From a checkpoint of a small mixture-of-experts model trained on Wikipedia: 224 ReGLU neurons an expert, a softmax router.
Below are experts of layer 10 (counted from 0) of a mixture-of-experts language model. Rows are named router (the router's row for the expert), gate (a neuron's input weights, with its number), up (a neuron's input weights, with its number), down (a neuron's output weights, with its number) and show model dimensions 128-191. Each number is 500 + 40 x the weight over its row's rms, rounded and kept within 0 to 999. Numbers have three digits each.
Before each expert's rows: a language model's description of what the expert responds to. This comes from a sample of Wikipedia text that the model never trained on.

# expert 6
What it handles: First letters or fragments of a word after a quote, hyphen or space, e.g. "b" of bash-fests, "M" of Metta, "Hand" of Handedness.
router:523489500517523470464597494522592507480500436409539516549476496539552460413487606493453523582508515471458534527566460555488469504480486462478454457503554543454515488467490519543495500541487522
gate0:511531491508507510501548545444542553512528512500464455509475464482498439571551429544521476507550519493539557502516467501505526394416510519414554477470545522458499508508529482546489450491469517
up0:520493523492547423450442556579428444484490478457548534508451529442512478492507470433532462540431529500511440488397594491484439494511477500528477517520446498561522549487465511513465495447516471
down0:508552537522488512547489453525407417555551473402560512509491559436515562468423533450436510486559478554487462513472449504484503536501462531506537493464520435509536536497497590463472514467523499
gate1:509505511484471532552470507489567552462588491551525434503438481526503526598480538506458486537514537529559493527470488494438537539430543531436484520505463501496571476457558531470458532451526568
up1:505510521581494438514482518575461466522491543520607409490451504476445487493561527512515518532556531459502556506530584467529522495505469559602535446500494514545454525535487490471478464461434526
down1:489505497551527500438520546427488512530463479434559485506501547548480475455525427487508480439492565485539506471493539461563546446522488467509504446502455488484440517484449466480425478506487457
gate2:483533482469459456537503522525563481581491481482518511512431508512481414522447485464514449533524496444561565485522490432475514491586436448496520432483457508565494502461471501457535524540445468
up2:503506556524539441503394558542506446583505529551510581546522376471557561523500421514480559448527474453497495528528489573505506556494526526529526517526533522567473524482496495529481502522561566
down2:490508468510539538489524521516474471478524551474537531479586490487460486370551572535526603535446444510436573511457496515506463461545448545486467487516462500464509472493517516487521468517524504
gate3:475502488495492527506499560496524510440501511481487472499502567590514487539517544496514464588494482449528480513509424502429471488468503463488469493438488551537508471494528544432507522540483502
up3:491513485500535534518518509532532513463506527390520510463533517540534454471535562486480522583519526509530425574462510484547456547448538475523458575515510472471532499479535506543510565545553528
down3:457529507546437500462604522515499512531525486513539481411447499491502480464513445465492501480393431470442476517399508456510505584498544492521455505483485479500479503484462524461481486505504431
gate4:528498442545532514510500516530550502494513497488508477547484477441478533542505523492523458526558545477562535479469521464448512445468487446402466507515494498489550520585547491500554549445498513
up4:514499475497524481519466465465486512520558522476539428539482551550489536534474560521563427445548464540547541580472460547510566473507445450478516509556526563492468550543502479566536500420534445
down4:423472490523437517515512455557454537468498383540467484479455522532458491454461571555522519571533538466432549515498481509480514383503473603513525485497470571473488533527464506481517536507564527
gate5:512515492469422470512463514494485501544458469470503413558505473550498474498529557492464490533483534528447547522503480479495422446503494547513498507495516559496480459541522395465469490520443529
up5:520454458491447502515521528485459530467566465500498501508474547564466486463442501486473498442516492500420456605513468507506474561486512471425584585468455446468474470567484523537542531521522504
down5:465455465531514576495536457528530465435513440447542540489393468478539493492550554524457505529484477491482476443501455570532541442468463521511524511469433532490532451483497472516512532453550468
gate6:465431495538448520468467500529461451433530446511577446481474490477522458470428502404540555477457471517457544462490524499508499461535536471447459478499463546480541440474486522459601468489546518
up6:467411507511450483457530520543427480472525517492614512490557493502537457522439570485531507422467486527495529501524527412551486506563514525514550583477485593444559434479510454425554495459542537
down6:493474508457537491503509493508449518535515500465521503482488480463435547522502534488521559459484489518552488485530506514481553488481505513480529493499575545509462515517441484517576475534506491
gate7:481537560464463579395525537571489485464414521487495512415477535454582483543545431441531527507549466548423477455553571520440529446473474478474528446495450443445570606518523446494485434506523517
up7:510521575497483512491463450505510471591476539546494549502458543487486516541510400434555470552514469497528470502490502457552492501516465498473475465491380550377527548469450490543539470563479521
down7:471485510554519474528423507418521502455504500512506502449505462540485573489504462515497477465474546595434505478468487465503486485527498494460533459511466498481498448499487491501529543559554548
gate8:513579541558482558570542521475550521473484425476469505602573491447493487575505422464533403515421483561495575516521494522489481509490464500485515497534564467498485515419486536559454490509475503
up8:569535581539537477504471427490507482559532501496516489512491549520509438481474514495477525445519474501480498517578458459442457515459534556497423542489579431504468469487495520497492558518544469
down8:542479490482538511503467452541540498473534513528439478508516543562527450507541560532475553485471480528497500506485535462496535574501526472521466511495543509506555492404513519483472541497603488
gate9:542547505498441470480497473515481511524524464487547492481488535528506478474546489478511507540510532511436543516478514483441526527519477485538525438557517536515488528515493495548428499480453510
up9:464595556501560519514536462540510469542512513446525448507508501545487500480565484426485529536477464506433453439479546540439568518491531507528486440532494573509509530501492485477494479469507543
down9:506478562556520561445462503505517520467434522552521521522539584491492483445489566526505515528483508578444424463460462526548496546454512544467545538474538533582486423572505541461514442455550481
gate10:523467560529487465499566529428521437471493498464525506516477492497502518546505515456467498500482526525536518531543473544534565445495447503416563468535472546532386601545548540493521546480501435
up10:515440525535464475479475460458452517531514516476551493472509480428474526483420567451479603459494497448501441520447466546485488496514496489479471552513499541410455543528599580469528502508441476
down10:434448517510526571457533557494496442565516524541501569480483520436504503515400504509453522517478470469558510477555464534545520470544509475517455497554458519541524479544461544492494461477449426
gate11:521498484475554510428446514519500547521491449429466469592494562501564504544446496520540512551535476520466573410507487518484543488454539544454513490489428495481587489542580530495458456455516537
up11:488445521550493506514615455470434512514458534492544559423442526478490489498502459524506517540545480523445488481499528546548484499511594512587487535488459453450453532480520495462569515547461496
down11:541431554443483577551515504456401515471429429433574543458505545520517565478521490502459521464455473518483455541493511531535519482522530488504614519447492431548558561483497454481486606501519480
gate12:508552394504541466521517465514497481481532469449499455535536500515550492463544563550521534546420530537506480534452497473477524514499477392445457467480545471456519478513507469522451461484491412
up12:464420584479537489534425443516509543498458486492470500446467454516448531523512508462529482451566568469519415494452487494485454492498479627451418528514509447441503561517473500479515564533479562
down12:472481527588491532559512520499541526534477492526518493464567596527493499510587482552436456450520600472503534438451486459514471483576440544463501465478507471489464561454472543534476484492489540
gate13:515471497582440491475494432501554448536534486504538478460425532518389500501482512467544507513485539557550491490500518585449463539479441493566503586584501491461506437478462523500532518523517450
up13:533518469486583515477463538492495578520531583504471569567544505506524443518538384500416506532489479463533568533554465470476452482498543464463504460477460442518505543543458547533482459540468518
down13:476530442511437456521544426442512470471517512535511389493537521485406564533544526459544494513511530449490439457451410493485475582489520465533487418537477494510482513458497506456522447519520516
gate14:506476570523531523540474488546546482503496497498494506521453484493519438419530565464493458407515506406463533567513541460505450456464493495501520521478470450393453419515553482516440531537555490
up14:513514474486517535524525498469431494535423481538517524476501437476529518556478476545486476572505511482556420431509539492549565502477568485483564485619537515561515587490502549483530524486563525
down14:562513469485537505536463479403506470459471525477463443464536445507450456480493525439485522627496512520456454544503488467460445441487539514549478505489364489536545490463547564474516561524415544
gate15:511495492424424452444429518491507475455515533465421487500507493505474544498503505496446499495496535508501459547499539522487535573536503487453469531525534559508479484402515483530539430486509531
up15:438519530523551507448561463578544434441530501455455422451593491487540483468553573500480549465537555412464509441415502511497464515481512488497496483476517541582505449471584490501529476423547494
down15:454428542398468489509458525548501483471540502392525412558543517558522482530549481522578443526502518531430474519502542482530463432515473508504474529488502469540482463431520509501508561483554437
gate16:517438523486461468474568463490514540481532505409509467490506472531535446497501560526487482574576585575411534413553560532533509558477588563483582512509473481513459478491528439529496439514574512
up16:524443477476500442477512498474509534503552528423535488514452492517550447502502533555488474555534598571398483477536516519523512514454539511506554544512458459460458523485538460544464495556530535
down16:475464493455471490547496527482529521488458519555553539601486483559505452505475471451471554536550468495498412453465459536519480467487501549588504475477592415482477468506474458438414516459622524
gate17:474510524540537499504477551489603489485513509514493539528506470465596552479539583552553518556521522491537532440442505540483500511440488507546446537444488470558481545518491537570536487526524520
up17:504522548466485549482459533508445533526490452526431488431475502466392490514499456423448485471463462509480484544539470491527498513517504455457536492543472577408572451486580522488519434494508501
down17:545504514450429512524548509442534572509515485429508517466475559513449542429511511480452524488472500536537507456524495532573519440528523463510486539477478501515496501457504530530501542451482487
gate18:395538540599476454572476414538553500546427525506517483508484517560518489473490502500515472516516542436520561489526478438592495470504504613456541446525516473478424490498504547514552435523499474
up18:541472489423538522475442519483473462485479498482465538556559482476450463444485491494520524467503494558454467481562539556396486525505466423547508535463494529449586499495518534435481498457503594
down18:514461446522556465503532488491414537428465523519476468472524589440494573439425482441495492502547506537473464468494531486523607459481481500501509457527441531496475524448502533506537618511508495
gate19:485479457499555501520519485540523472504434484477470483548484582545578491504500469549551445501500498529468524469511573420489530459479558464492490548401529591515467469510499490549478508486502529
up19:469480447423513490485422540531462513506431463491525511462495572470588501536438448493400461526560494551451479547514523441503532525505541521518444495456580507532506445510533476514506502489462507
down19:565493565489487444424472547471556513448515507489536523548498570489522517461437499542455483586472476470482491519482518516571478475577534475467520498482489522524566448458515525546474424527469479
gate20:480425476453488565490555522504490489409504461496559478417476436485495478443491526479509545532447517455478463517487522532567516529479577491444485451428434494435559494532497519536505471456490458
up20:551485468426471458531482511553524597420586445499514546527514562467480504466521468522486481483487525420554485533527524560486530520514430477465544461516457531452509487596462478471496465437493503
down20:545457526522535510477534574485497447477500458523475496482478481565478475428516555444514503471542464562498563562589576525479486481482517470522498481507484484568474476541508456468547526482474551
gate21:538460463488506519520530532513531569486457539498573511483462493460521538493504477529443508506484508527499562494443509571560542446404458436525452515493563479459505494515518486513552574501526459
up21:460551556464457472455453526477520387509544483515487435464563518479450491479533532479582509477543488434446485516572477490408463520556526572463511549528445506548467513508498522446532449533502540
down21:470511556514520499482475507520519423467540498496472602515611502540468486515519489456575521507472492569534484516558495470473458469461459511474565482537398458507498571532462448480542489558580537

# expert 14
What it handles: Main verbs right after a sentence subject in biographies and descriptions, mostly was, is, were, became, has, also.
router:489543504461475533516462509554522581520490485507480555534509499493449535539412502520486461549499545488459541516559523453420492440436516527487506533452432476497527486471556470439554521477466517
gate0:449497541478491498457568495517521511499495490519484434548548440527537515504516468545560467525520527493414394557438506513571485480466563503548459535486491493476582516434540470443483484568490470
up0:523441448529550576552492495441475497497488507509471605503486604416428455543549544475495523497466447566564538461579545511416527530551463505459508458522526535457432454550475501562504479444503545
down0:423484471440518498440518564505521526522492479487478524463470560478449509574508449475493464400445497472438502484513503556458524513515466511459553447438470543545508512494506506580592527491468504
gate1:512497528486519545467472494522534492450497534472530494525512471490494517473526531539474453491543491448523544532530560460513464533440426462467472461508449444468578471490478532501411552427516569
up1:467488542473475455503538504501555497485472433412450474524461505511483473511447554527560524511530537562449488468505435462444582541543553499433448491497519491521470543515476481454516459459465457
down1:434604464460472490499577494512482496504501517499539554479500492455488460520476522478483507530486531467465541451507570491539555488438517502490505481471546495495463457515467566496435520543450522
gate2:484523497499462461562443516467502478608507507482513480502462484515495572496548528537513523507521478467523522501529506464547531516566509452481542533535446503500411496483513456518466537470596533
up2:474498565444482541504503506491496432451515449521508469521479527495494496497416551477489464571434512463504592507501518439510471481430504509482444459551518527542475488466562513444444469551408494
down2:437459492487474546449478562516499464438549488522487486511498500501538497605432420509514502489512503537526542503499516542511488548545535547520546533459585545524461462495505488493449463526517484
gate3:471532474488488517483506502495461583526528435483522451515513483549494492518488480540592420473436518503414543553469543456413501531513475477481521463519550501446506513555497438488506381548514464
up3:547495468531455542453465444510610451475580496453600524503498437462533506445439540473448534519503493523572551547575506581494482509480549524557492481514490457520507467495519610461493543530524459
down3:499491496509457580521445467500574549485602476435522465485555524530433455530503502532475503525523574491507453539531541402518470502504498553504493452365444509529407472558553438472571490509524496
gate4:514500448512566480553479536468543459470481517502477487507428510470535514541468532482535454503440579483506542487485439484492513507512505518514468455464416406558418560530494501410467494530493516
up4:520525492434479500502489467421504545494576538560494535456459555615453502574485470537460461497407471472440486471508498463544518573497543513436506560571530525526454477505519576512488497483437560
down4:529508461534489536461468385522477509532388527468503504496521452552504491447545462567507495541522468511528481442535530549518450555530510471491419477530552477479445465474497514533504551450475552
gate5:476375546528575443523410494471548553447553526470524436547488528498500535493531469528505507495518576420420538520554478482498526457520446533461456523530519488580535535443523464491489576463493573
up5:486516492551503475500487441500554535537573518481471422450537564449500535516496496518515496575524517420436522476558549518484492509487442458469530508548555423524480532482487487586496503495485522
down5:504510544467525444492545471558480537594530599466536564441561473504477517519600453493593460512431539474468556464505419461516541488488412498460463518505489491547478535498494518572500503485490513
gate6:527563548448454533521508479523493504486530522480477454491465409472538529520539552528540497539493514489477536554529523525434520502498478516539556509532451511498512519542529530482510518508517521
up6:533474520407478544547475495472529468456577545510434487488506429553510518532485495549478472500519475508512520526502498525513513580621503552502482601596398505458479462562483493459528530562500534
down6:482486446490514502407454508526530492528482456463520565495530558431586527596480518473522444494466445478509541479469529477491482484461545435520522454479537501499501489466585539557499511423527486
gate7:531550507517438487532476543538435427495508527529450504417525514414543474565511440527536487462581540523517605515506509570552546492489498540526465483472539514572456464533511458444496475495514533
up7:493392489449503543461551473460486492569482527483548506534476549553484527445518497457496536440428516524493526521505522450479486490540559482427540506534403432424471483481468468540550571518508505
down7:541570517571528448443528406491523531465487445508528445549502472538542470555516588534448460443421493526540450454452461442537495513549450475541467469511520471534494561532490542533520532557497574
gate8:583422357424561498484427528564507569435507448503490518394547544503547476454521541506447427443472543466538468509498487492527439479461511536461501493541498544519496486476502503522510474570466452
up8:524473561493463563560520478489479500516442469511531513550488419526447535461472520442481547518533461534560457493440517467490474434454532533495473511517529478499439558539509489418525588504452528
down8:540432486549559537446559469543474523517535519579479540480390504504531428498485529501522456563519492506479497557499538476536501563504473432511522476463471549491591513506447585539468470540493542
gate9:498425501554485518507496540587482462503501464521523554517510537500488450461562540541534535458522540576517531532544477511490491448394509519480546505495500442516452561497542508524458451500475467
up9:543428530563506469550550489512563492452499467556486556492538531485466513490547565555494514574517498526541590554564480496519538412418479487522502520498506476511468551490560532499463558533478488
down9:528517434471432548514484511498554544465494502534503486569551561463480480487492532521556562506507569476546501582490523495484440495425515502451554510533530535351491569489494491515492519522442510
gate10:480463549508498544497527543517527523461512460456550506494407549483532485496445467456451493464554481505455583599440487533498491494436586483456451554473485475497520519465519475544410597427456522
up10:555456494455436540519551443474586514527545533518470596495537444508459493475488467576492561483490481521419485492533460542579565479565458400497436486553511530467481546487461508517539492498448480
down10:435548508572512441555490459496506484531450405427497497531453471554528486525534519539480477470476465508496554487496464478490481554444518485462508440550442516505458453498497572456541455461477527
gate11:503556504473574473496504440560500502447449575451514549516415571435480450510525527472506551467496440487492545497494463455526551555526476481577451496465514530488483513466456521513466566524475491
up11:523571548473516531488453463468500545596520446498545491548557486538472502496496547537624501474515496527453579557508483508476463495495469540490520525450550431523499530525507530429541517523491494
down11:532467452462492508495429521450518545472492467527562528495457549528504512452578538539463504496502459486492545505452496550516540538498554463460427574448525415550472527467407468499475460562531482
gate12:538433555437530443487477478535444505498546495539555525494476515472570444530485548536538500482480560552525476448417517441434474480474523545445536546544570533509561487573457543431494493470509484
up12:457512495534493452519487464445491484429529474506513500515453467541468485518557574513540491451476482567522490500492499487604459544424502556449529449579507473469505559521511513492488508511463578
down12:502530492477508452601524471516512448479469490481473541482519458506508452551514517398478517520512543452510428459519564491479498478529501515512563439493525482551552516501434501470539544529481527
gate13:513498484516451461541558423502483461466514488430574488503487537462481441544481553486517489443524529511510580422447441472524502476445521508521497524531544509563506486518489493512456551482572480
up13:396501495491578518464516551432480462550554563553438495558499468498491526470524504491480517547515508555477457476513556534517525515498491532458510506444455514429433515496555543500488484515486584
down13:513489489470473581514469543566508475516522494515511540472462509487505530456504544532499502463453563516481492466457501487414502437496437472575519505501582538483494417539506490475509537482492449
gate14:503482580501471467493453561488511468539426460442501451557542489452556492576518480435425525468528535500517500584515480492483481512499467504558531560486519510450461452418511548554464440554451490
up14:505478504407533414509501506580474530445465480501522551521538494554513485578498526499515477428460448517539479529503480478548491500544517486551572520516542486551502525505439545496489490454448442
down14:504479474607513493484469498504530471552525492462460502462525507501591475427521485465524537451525441594469551464497529550434516542563456478475487468457529494569505433508483491454502545522522515
gate15:472557517473470512473505487511553563496488517450522516492459482490508592512487476528543533515408473517516567521439478462540512491486588500537492516528506501514557578486505477448560494472494556
up15:547500510499507490533477482469505469478605502536453510541472516559524490488489493494459514451550535508525474469585464572461517526548430461493459449476465505490523511509533458536495527468533387
down15:527525510476472550438451490441478419564471552453435435474475572498453459523490472498512487495482558506550478561559448532549587501499483545487547552483479500522550499525444520447452458473450471
gate16:508510512494498478493528453505483553494555479528523517548529496474440421514482506535446471486506556478506470508529522498498527493448523571486576556444478518491502573482447562550529444509524498
up16:474462530497516513585464590505526470537467494464569470409463550511573519473550494480510493511469488563523513520532495577560486537577471450525488498519492435474522462529597481478494585469520535
down16:412469558499454475488560529446416435479612413542529473545477433512513509504479505420547521508507489450511530478515467470450532500442554455517513517547471467518466559486484459514497479431430529
gate17:522451415478472538474484398576519537511507448447528517506534457531509491474487524566471508504489532511509449471451528486498505465510494501468495543432480525533503462469550529463492576491541504
up17:495443493506471553525541506473502524497553489423463498449510458509496547461490604546528495507538500466561488418473508470520530491547516500503525520445469550545514472477469530471518498590521488
down17:576541566423570543547447436566452489486528531477518492519429558467532528549538499515542546449486477535484518495512482529473492522519517574544459552497448476454579505590506500512491449518473541
gate18:564478577474463536541459433493519508511445505509463486450511509482524501501485513565554450536446496494514455429476477488421478449534472429517454494503551512525484461485462532474452533447515534
up18:515487526530502537529474473509515499527501521603522496512519525426468570533510525537528474486515460526498519567540445542434516586497460432503440488534477516565446397436517426459534485494525495
down18:523495514520509492464475544397482485444475535485541552483492489528472456462516502565491484560533460472528519512509489482474541471535518568502532491494473463447543505499453512487573490531525515
gate19:553490501484456484486428534472463506481500487533491508512481474517478541561416542483477537511539473550432417428492516387575494585508531510484519529475549502475447532523528490529451516502504545
up19:487501498470461451472539482571492512517498483582461537559464495472460508516502455510559496485482483482497513556531550535494561529515496513513499535479442457528547426481514545530460478496511475
down19:518536432522560465497484482492480596551445506524491517512534479474460507517522546525513486396471438494523489543485453441455489482433462533539447522457510505437556532511496520440528501490499404
gate20:500482578560436493495483514509453529503462512485593466481544551458505485475446455509492388571577483525492403511562480527535506537484478549504492514456536521502450468472527514485533476537621492
up20:530485462502474490498506444430552456580502483520478562509506462508522484515494486519545538491441508465535534574501495515508444456471530522486476541474536510513558511463523518588480533564404477
down20:494523494364573477551485551451518511526459499466498491515519473443494530471498461557496507537495478512513537516520559504571516491483527512540540519467573484463466479509496517527513446409521456
gate21:488511482480521491533511496492499512449452462543531518495483450550483547520446496505526470551521471530487545498486542417456499510450551484442480535478522454511592506479532544546436485579541520
up21:488431504554496548516517537459478497473527468475519479507569538486477443476458570564510508484386513520567435493520435549484465556548505493502504488482463479536556507507476446445548432499475509
down21:428502441488536517523506515459534496456471449504483499540506499519474563495486479511521538460507534514506508496578541556534484582488520544531440488516557482428464544528492523485515503522449465

# expert 10
What it handles: Inner and initial subword pieces of proper names and Latin taxonomic words, e.g. "ic" in Penicillium, "oc" in Podocnemididae, "west".
router:425492498562533461442461494407499488506445575544518535391538540518464505483541583513474488570467472456520499453579468486535517495493503470538550488476527504496447490521456513443485567539531509
gate0:476568468491548544516459477481527538525426498520456598380503492533434514525477498487588451487534463500545473455539528538494510519533483493619573451496532493494395483504492508503454505576526539
up0:521564531515501517578475493417458511501514495450522552474484422481541548558450506544449518415553545490432458502451430516485508479570477458496476488444533537474514481437487551491470561477471471
down0:482433486490521523569469467482499499434448484493476405521491519545522529547529537496458517479511516506544469523453538458511568438511595487467474482537493443517536486504503462494521527465476556
gate1:528488429494479460554533507432472532629524523477490481465517484476510488552572498493418480452511606505543496523459518505522470458493522524491527488489447539478480551529489456496482588564464490
up1:483530472495468513493572507430469517591523516460496452427545487546500486510533493529448485575505611547507524505483434504524533476471496495404506497478462507498512473510486446502483607528513467
down1:478488528491487457465463494474494503573549488552487590488559499470522421528471504527459467484511573529503520484517463445533510492507452555545565473501587520469517436526482592506481538573504482
gate2:482580520521457514488497456525598551487562487472533522494522506442475535451508472501497507478450463447455564495517504444501472565472472474449476505566507567407527520552495492470527488510548516
up2:581506438465555529492494563482448512504508507493520537524555437492529491455473478495527618476506483524503443467420457538486539530488582454489541476518513448535516542422525521555471523441490520
down2:532592476464487420514509501578542502475463427535506491510482556588478495500518565446519504478474625556490576514448491539511602469588561495560525520557487543490457496517546513540462512512540479
gate3:548515437447558501514455489521501530508496475473458539477487554456470527531538497508536532510455471499559470482474490540483452511523518519421434479475510410453509553455529406486473512471404575
up3:498553505472452559451511499505548514476545565504501540521554494466518519547469509479445482536476489471482489551500477479541557526482487481502460486548523498510534421515512543496519509528578436
down3:545507494531463518399505494485509533475440559474467480495458468532533501521491438475480525527549488603472470512459546533472527475494564473493540524514519489476522455508458499553455458588539458
gate4:486431428476542548517468511602496529507455446490523483466424587561560474478573492519440514470481559523467471436533442510503506527567499496465483496439527575502528506540480461466472517478543570
up4:504541573478503501524525515459492421486533517493539546522548412434489493515412480511475467557492499454550537518425491435496463538498522525523487490537467476472452538476515525498503478522464545
down4:461521432569497495538440453472431502491480445521440443484524497425435476479457495551572528543459570525502502489503446470514491542542456530483459526470495506504469506432522518569520504512515492
gate5:536544428491538500507533533430478485521458540542482418455521584495493520458564488504404509481451505496497518528479443490545503494439508500538497475497468485439561466488506453487522454472525489
up5:510535416487509506566519536445470505501464571508455441461551567513490477468568522462412527516432474452486506538472469489553457533486512496501468448426492513480586457458505437478553453507534492
down5:638534483515544500543531393517498493513494532510453511509481520483501491504483459516473504501408502498447491520501493529530471509434522453465447461483546505537476552545522492492459503512552483
gate6:518449411545556511523528551483501580505500525479567457515438518511534521447579514460462572456486426484528539521529526502489576540444469547498484468541534523493491614458520473532471475472498515
up6:505568512513455493557526525473457450470556511539488570422514453462449511471454578520574488488488510413457506478488414505490429492470597480492477469464546528552445465563484489482484482609473509
down6:505559422468451530513520546562504530464573459425505518468482524541507526564425499556488491468490536503499500472423495478471465476490541505453472384521375519544480480497521450486541482583476467
gate7:544472496420491449497507552516498454497589470491531505490548468542510485507538497523501543473512517475474397489447525553523568481461498447497487474476482390475508561434494501508552469607493500
up7:502456503540475568504495548457555469503451487478481591481488512474489449598479476486451446550539526537485535474511498466524523508420558492490543536479468404531495535522548464528455490611549510
down7:534580540491523482509470513433512479464429536528470487461445504505468501491453499526487431499512491510553560433531458534531483483579501473488521538457572461481445506523455463430492517514530481
gate8:453575483501478495544533504545459489487504473556476419497521525502514593541442505472569469489521536465576474507486503499444525465536530446504452453553508599538436520530508490545525526509546572
up8:526468490475625468460460446494533493436512522458521494488486479456412487442445524438499503518540499464483449560452462459522490402491452517511450498459428512486466492455549496461494466460505478
down8:572484490535432536460401537474542519471503456497512445433515529525472466555547557447522536511596562515466439575523556546568488434451531506574508553484517489501451611496571542548567586511477534
gate9:431542483497568474454448495499526578484488573489555558490498488425485521551524507484452433495470518489414452450539476509566542489567513529580502481428493466430541532363490528454525475473470464
up9:551451511449516458531530489490488457525519465509484533518527532478505526452386451513501528516576508500509535479512556447474505476472462415465484515506533490526466433552560475507453566500453586
down9:488543488486482506555545544440480486501522478432456466516469503508507525476449508560456546463553499499499541547535560525464438469452477514466506501518436530512523511591541462447502523579465520
gate10:486467516506489421428539526486496565520481516541507501496451486440528492434450424530531436513466506562575415436525529474539508514547531384427555504494538543469448589467448464502482581530535424
up10:491551550548509428530480506528557508533470509570591535527486454493522441484504489477499500551518550464509525536494493418457496474537500533494528469526500508514526489533596509525502454534490438
down10:496536456505504545512537505508537514573492507551517451515483481555533420465524582485526523500396466452493428528506503493509496461592518501541401461468546461519482532494531476470449486486418531
gate11:502504549559534459556556451468517404528440520523466453442478548486502552479500516487536447381496427569473467551452489455486497506559505506505454506473455449437486532435486431462465580635546482
up11:466525485472552517478558556536456524483415541525516457423471458518451570496495489506450430491501555486496472541486515523480546543534490552571547559544563592418495491463476453476514521524528513
down11:495504487526463462496508483589428558575544572424461466561490478431615553538426446513552481507513517533537550491523502474492494505482494577446503500522552570484495507432563518466509520427480435
gate12:546543450560625548470481480526512506487482510506452524476544538444467480544488569541522532589544529464468479525552474501592558470491454540447484469537506515534437497546487462498535477486515485
up12:479506601516439477491547533557503517451497503477544481541467501455493537520512448579506513437500467529519532481449529546378469558511542461481510500612506514468504563468479482548518447527469501
down12:429541469440448511532519481470477529448565468531530418509534551562513501483461526525457411530512501516520454489419529512576492475475549440492517510540500458503502508484497571566451522551481565
gate13:486431428501464543499407470473503509510466523489547520494534484482450491441518543454540510500440527515500469515475511474458527592455548510508547511460531510522479579559514551440588506444502493
up13:468492488487512471537526532447540448533425501476455497495532500525510511546491432551436598539519484487481549522496525470540492459537468454511466486569561524549476426509467459504436537613503502
down13:485537454459533546555510540561433560582529485519492481423533572497488545490539439455499545564524536499461540506467459517475539497466454484492472525472467494461542468455518503514499504487573505
gate14:524471552466524441424438521448478535443488466515513539509579573431399456544538456528439565451529520457535465491548519492494509461480508457446516543493491525514492483445501491473521439487446521
up14:457499472486572485514559554485484502496499437478440484521448501406507516514496461520502408534489558535530546446521477613497479440572456564521502494536530561476456448504575427474482504511544491
down14:534511438497528535541576452477481617489535474434434482536471464569558514458437475426458436469500504489534545484447498477525534430511494494533470500453527437472378550528492470518481548430481367
gate15:444456473528457583496488502494465535555479456492588554475566488462445480463561511524533513487571536529467476468536472534559474492534514452478539487523506417526452554589500429534540520455484505
up15:464526531515506583527480530452439490525484484568472497449560448431555426474556589531542493453573449526481504456500477544518489447513558534517498445526501500531507481524508474523577436479535520
down15:519463484485472546547503456512442450528531500512478475463507418447484503453524532504543460509467452544568512507455435518499474479454538490552603497509536488473463432626545528510396515549502486
gate16:505500501521529470536521547444432484487488498498484471505532535498533582527496474502428463505481540545523549525604487478522528550487543517487519579564548508527466484424469478507441516490432526
up16:528494489555518551464441478472459503512557448457427470545495473547506438500454477543561514537467442532429500486512470542493565540513423471554424515504448505526486484526537536452543463511560521
down16:540432503550537551483509468482528547495504439518548505503542449493491417480554471495567572532458466495490538476513430477487492468441444483556535509439565552459532503589460500477519515550521511
gate17:519506439520493482493479504498480463543445435557488466550508490481494583464513484467530533502427473453552513513489507462574529526455535457483533533433514554479435430480522518465506520511504599
up17:507499430539490564485471539550556484506451401567479443553498494471564510504519569513499470483444486540545448494454525528585539571466542474440464502477555464516397386509478498503489465512569573
down17:507447439537511498491599520502522541506525453424480536549511493443478493522417542522535487482541516534523440507472503472519455516534518523426465493453478595471477415509428490397501525474532541
gate18:522448465530484543478467536478506495540433552468501500443488572572529556486477560451445527539419548548456522483483478573475575506522478519521429515426513580596473522492492503513483484514456533
up18:499443529511486510502518503493489506481550486490455531511459486538584477491474543484549561545464561418421508497480516497503511480559522524531596495469471526557421481536471536473437558553573551
down18:530478512520508500550506496489569517427467427490471504450456515457484510482544488519468526476460492488505426500474446464493515487486496483445534442522505477502520488561439456463458514473539452
gate19:452446553465492475499502478462522544433524571520488492512450568497480477551451532490504451479443569497516523525500526439589421475479549489406560504410519530463488524524516474522527449486457479
up19:487520499493502472489520442508553541453488399431535407499529576517505439503546531464448519496550554419427548456546511472552430426545479462425533486498541520492467453454474469509549521541555513
down19:466515586502472447596464538490537477505494527455468511542463513452492396456508514461562391429460540482534511516487485465509505562504437501527521520492532573478554471491490483436516487567494517
gate20:506507465482545451544418497545480525539476513476475563476495478558484584485478529459498500451442507458520463467533448487540485533570518540558548556509485517505529515480487553437502493526489460
up20:551466513502454503493502513486499477544506505509536434532507501457497435537469535428499482548508536498494519521404555511473493465476497467484475503552493486518487501555509484497478539537496426
down20:537497507502565402531521458465515542491493531489487524488446476502546511502448485467501553542503519544521546485412481535506543459530507485521543508424497469528441503546433544534532592590516487
gate21:501490479487459472493482493486503532523512426511508574497506560435472453467503514531434552494475542491525543554560518550529470447403488473474451551497637570484411438516539524499580473510559486
up21:550508523549511506562500487533470543502497620532534453505451525536459539593481457529500443589499439450503453492527450446550504530452551554518557446483470452450510454505466432495432565458497553
down21:562484524524506565494536448477522452493517475547491591445493503506529566492521443527478475475507494539510502463502464484496502465484489487435560503455459467483541528488461552464446468457423511